{
  "d_shared_expert": 0,
  "balance_bias": false,
  "lr_router": 0.000943,
  "num_attention_heads": 5,
  "num_key_value_heads": 5,
  "tie_word_embeddings": false,
  "lr_mult_qkv": 0.7,
  "max_steps": 5124
}
Below are experts of layer 4 (counted from 0) of a mixture-of-experts language model. Rows are named router (the router's row for the expert), up (a neuron's input weights, with its number) and show model dimensions 0-159. Each number is 128 + 24 x the weight over its row's rms, rounded and kept within 0 to 255. Numbers have three digits each.
After each expert's rows: a language model's description of what the expert responds to. This comes from a sample of Wikipedia text that the model never trained on.

# expert 60
router:117145080125156137133137117120124147136123116075120119144122150169136102126136116132137132136108127127093140155131144085114153116124155094124198119143140131069173111153142084109102152114173142110134109126144113147139120140133126074153077135112137135128176160123182158128143125087120085119162098101091135100115124124139111112127089091137108133116082161116155134117167097138125143151114089146133157184110138127148134132146102151091128157122150166146138134112146131129152117068144094
up0:127131177128101140142063150087140154158139155090122115148111104122128138136085137167117090153151104122098138148119125123096080154137149121124108136114139144144079111124101135160184147112141164102101118116135118127134156106155124129148125163119145127158163170129102133121151108126101123120159123112090156163073186105100124108104103079132132121153123136155142094129085158111092122141109102114133114110111174164156150120120126163122188120137159153134122107127144114110144136131092147
up1:125172155119159140115142117137132154134133087152087142169131137152119124122123113066142096120117134093145164124165120115147131103135112150103099140170118133126124149174089146140136151134187112153107134101144123135061144123092093110102111126118126122152203154105130162129116164117089105151093106125134119133107137126121114101157155149105141195134110111135104141119164104120139131141107129152176124091118127128146105088119101154165087128129142120151104135137112114125100133105080162
What it handles: le and similar pieces. The piece le ending or inside words and names, e.g. Petro-le-um, ang-le, Tack-le, plus ple, ble and the word met.

# expert 33
router:150144136127127150084161123097088113124159118115119138133117158129145082153148084097156113127115136165127145119151096098106122132157138118158136139098147126114137118115128067119144160143140140135143103085160129114131136154098107114125082134124148162156102167141134140126139127109099122109141112140111123123158099071151104139151109085126115130136117083142125172065131126123152177134121116135136169162114156171131136057130069148125139146118152147159149159160169132125128152109104092
up1:098151129108130094131146151157181152132123129130156143154156082133106119181125130123128114116148143158147153128131116120124124137124190142099102145130096096092107122101137129128126081141122095123127167110098089112103127120138123140105121167136108155124070115097132178141116123198100128137148084144162151133147100151107157127139105140159128112119136117131114091163113150124168135136143182130110131099110083087129118140147127126075106141143116089112102119142161130174097166101123148
up2:097118130148113156157138128145138111086084099114140139143135118139112183131135145154135108154144101130116178122118129118178130128159108144152105136108102148112083095100119127120105172135082108078096070108166118131125108076143131121140129142081169133124113140135121101134133136151142150174115140101161099098126091093114116109164117108136133091126126156124101167115118118143119106126175114122164148163150127121123088180130171124124129138148151137107126142154133086132148109134125194
What it handles: Two-digit number chunks. Two-digit pieces of years, decimals, ISBNs, IDs and statistics, such as 20|09, 1:50.08, 1,|59|7, 4.56.

# expert 37
router:139123075128109109085148135137095129108127126108138170122124147163122155141141073140144079156089139115139149149153100101109161145136123102131191138099144112128107120140139110125155174117134141142131079121143092177145120161109135104125144146098124115146163126139159189118142114095080073096190114104110134119127125093142120121125140104107088128101135106148119140124128083142133154142113083148110136118120144131146153125131074166128137163144125126142144142157183126166143122129119115
up1:111112125143146130117106122122097097107135118163182110118170080127147146129098150110128160126129124097123121072168130156121127116093131127169144088121163121144149131128103143140142170143166180146141162109135109126139105105111166139130139137145156143151137162107104121113192126147108104136105122134136101133078094112145122096098134094127118094144165159111108119097158183113156089104129093153194132126121145154153121112152124129097129127123141148094144103089115105095116143141160098
up2:125110095136104119122162136124137135108137128112064102125131146128157114129164181085146132125122150106139149143112120151130142120107121100126099140133154134212102162145142106081155103108125128113107081165150114130117135164112186151137135147119163135157165155127165121105161117111095132113131138117135145137132078133127147082111151133102126103131076112132099093146124097101148109144102132138133132162140134157134120114167096130106122101115074159142123159105141108090129118151141190
What it handles: Mid-word vowel clusters. Middle pieces of names and words such as ap, ix, ox, our, as in Guarapo, Singapore, Galapagos, Box, Tour.

# expert 32
router:165157136131131148076153122091092129104171128096113138131094135139144107158167083100145102120128141127123143122138118100119128108114124110149152148099135119097137124122135094121156167142130155153142113089135134113150152163104106115122082128140169156151094133128168142093138109106114147099130119119115139125149123076137073136140102075105120148139126117160159144064122134139156158131116110146139164170113167154125138074136069152123166149119146169157131158130148144141138124127124076
up0:108147161155147139108125138093122141120083093128124139086102131091132145138150105166154122129173167125119116130123106140189101152105113105093162131119148120052108135152126108126092115136123093126112129130128137104128113095153125094138103129141122101110110129143152087124104109163138119155130136117082104126155177147127131145107131098091117142176161155127148115142148097145106139158181100110110123154170171130141144156179169083141137158113132130118127149114176140098127154100116129
up1:117140162089127158093128130140127154172060133137099130158131113093117134107100075176093110134146125167150142135128143099126142170140117132143135128116132085111123124094116125123115130096125127149123122145151128143104086122132116166151106121140121164178147134133134120148155150082136161174130116118133131088125126103143166139119141105158077172148166111120125107169119166113146136147126119127136122151090078158132171133099126090141151109127096124171084105094115153135146109120073125
What it handles: Year last two digits. Last two digits of years after 19 or 20, as in 20-18, 19-28, 20-10s, plus trailing coordinate digits.

# expert 24
router:131105121116107097131162116112122129139150161081138168139114108160173088119128110098160107157107132129125125176142140102082152092107145123137160126088121129106130107115130092101122155173130119162155134091177106143132149151083136107142107110113149157176138123132136127113153087110067125075178121097138128124127101103128104104113111124114089147119124116150131139110160074089136150147109133136121137138140148138151163123144129182099145166126124164118099124127137124148143165093171130
up1:130105125180119122102114114117114113110135130137063126122108109134167098150138107126142111105134131148138106174116115127137167094181135148119101096102121141165128119106129120165156098090111124099138119131115139122133107154149123148141164121115116093169104143115151110164140124107188105109170105132113143146128139125101095154129136172135137184129157099123157113103140075082159110163131126072155161140190117163103126136152138138149076128124116165106110138132148119107100110113121120
up2:127117135147105141141139182147099142137127123136118114119144148165078135165158128145144152162076146136130127121105110118152133148152140066140120114145146154080142113113084119122131127165158160114134108112128079107120136145083199117132143100144137125152131159116096145143118181129118125128100116093086100159074121177080101108099108131126155148114153107091124113153151128107143085126169135141082105096104147138146138117149098145126123151095110132122155134152124105112148123138135155
What it handles: Word-final pieces after consonants. Second pieces of words split after a single initial letter, mostly the are in care and career, e.g. p-ause, p-al-ace, caf-e.

# expert 45
router:139161148139096108091157115112122125067137123122130158162082143148185147175144137119147124157087127165105153168126135096133153100095151090123140119095128121118150087104138106150127149110131152157128078113121123136121125141079133130142091124135175139139104117177136150095108113131103145092139129120105141088188129111124101129122106107113131115109150102159166130137166123109156147137118104124116141127131137166127131121148090146130121132135148139168096120168158108156179143101159083
up0:167125084148142133129100133081169097098133128157101150169141138137176155093123114111151115152097109165132164115115127119155127132109126084163146162129121143146110129147124132117139133103115105149161160130148176157107115156104104134102141134141127107130147123147076106140130099110096131139110101127165123151116114176120139145115183132137112055139160175120110142156121098147119100141123145092146110081137122109109165110101118146144167117098107136147141094100097146135106133150080095
up1:107146143147134115143115144138124144089148112127134121126143098130146134161149187116161125171144156163147104137167081096125139123114120140101131108127129147119124102115136141126134146149099128106106121126082130141101160189156137137075123108143179174126113118155163160081101087126115111113138146149114128101124119112136140122106142130110098136151106105073138066124130098125130141116173106117131135093102150123101147160137088120096129124116155172082175145129075170133092144148113130
What it handles: Opening brackets. Opening parentheses and brackets, especially after names and titles, introducing birth years, translations, counts and dates, as in (born 19.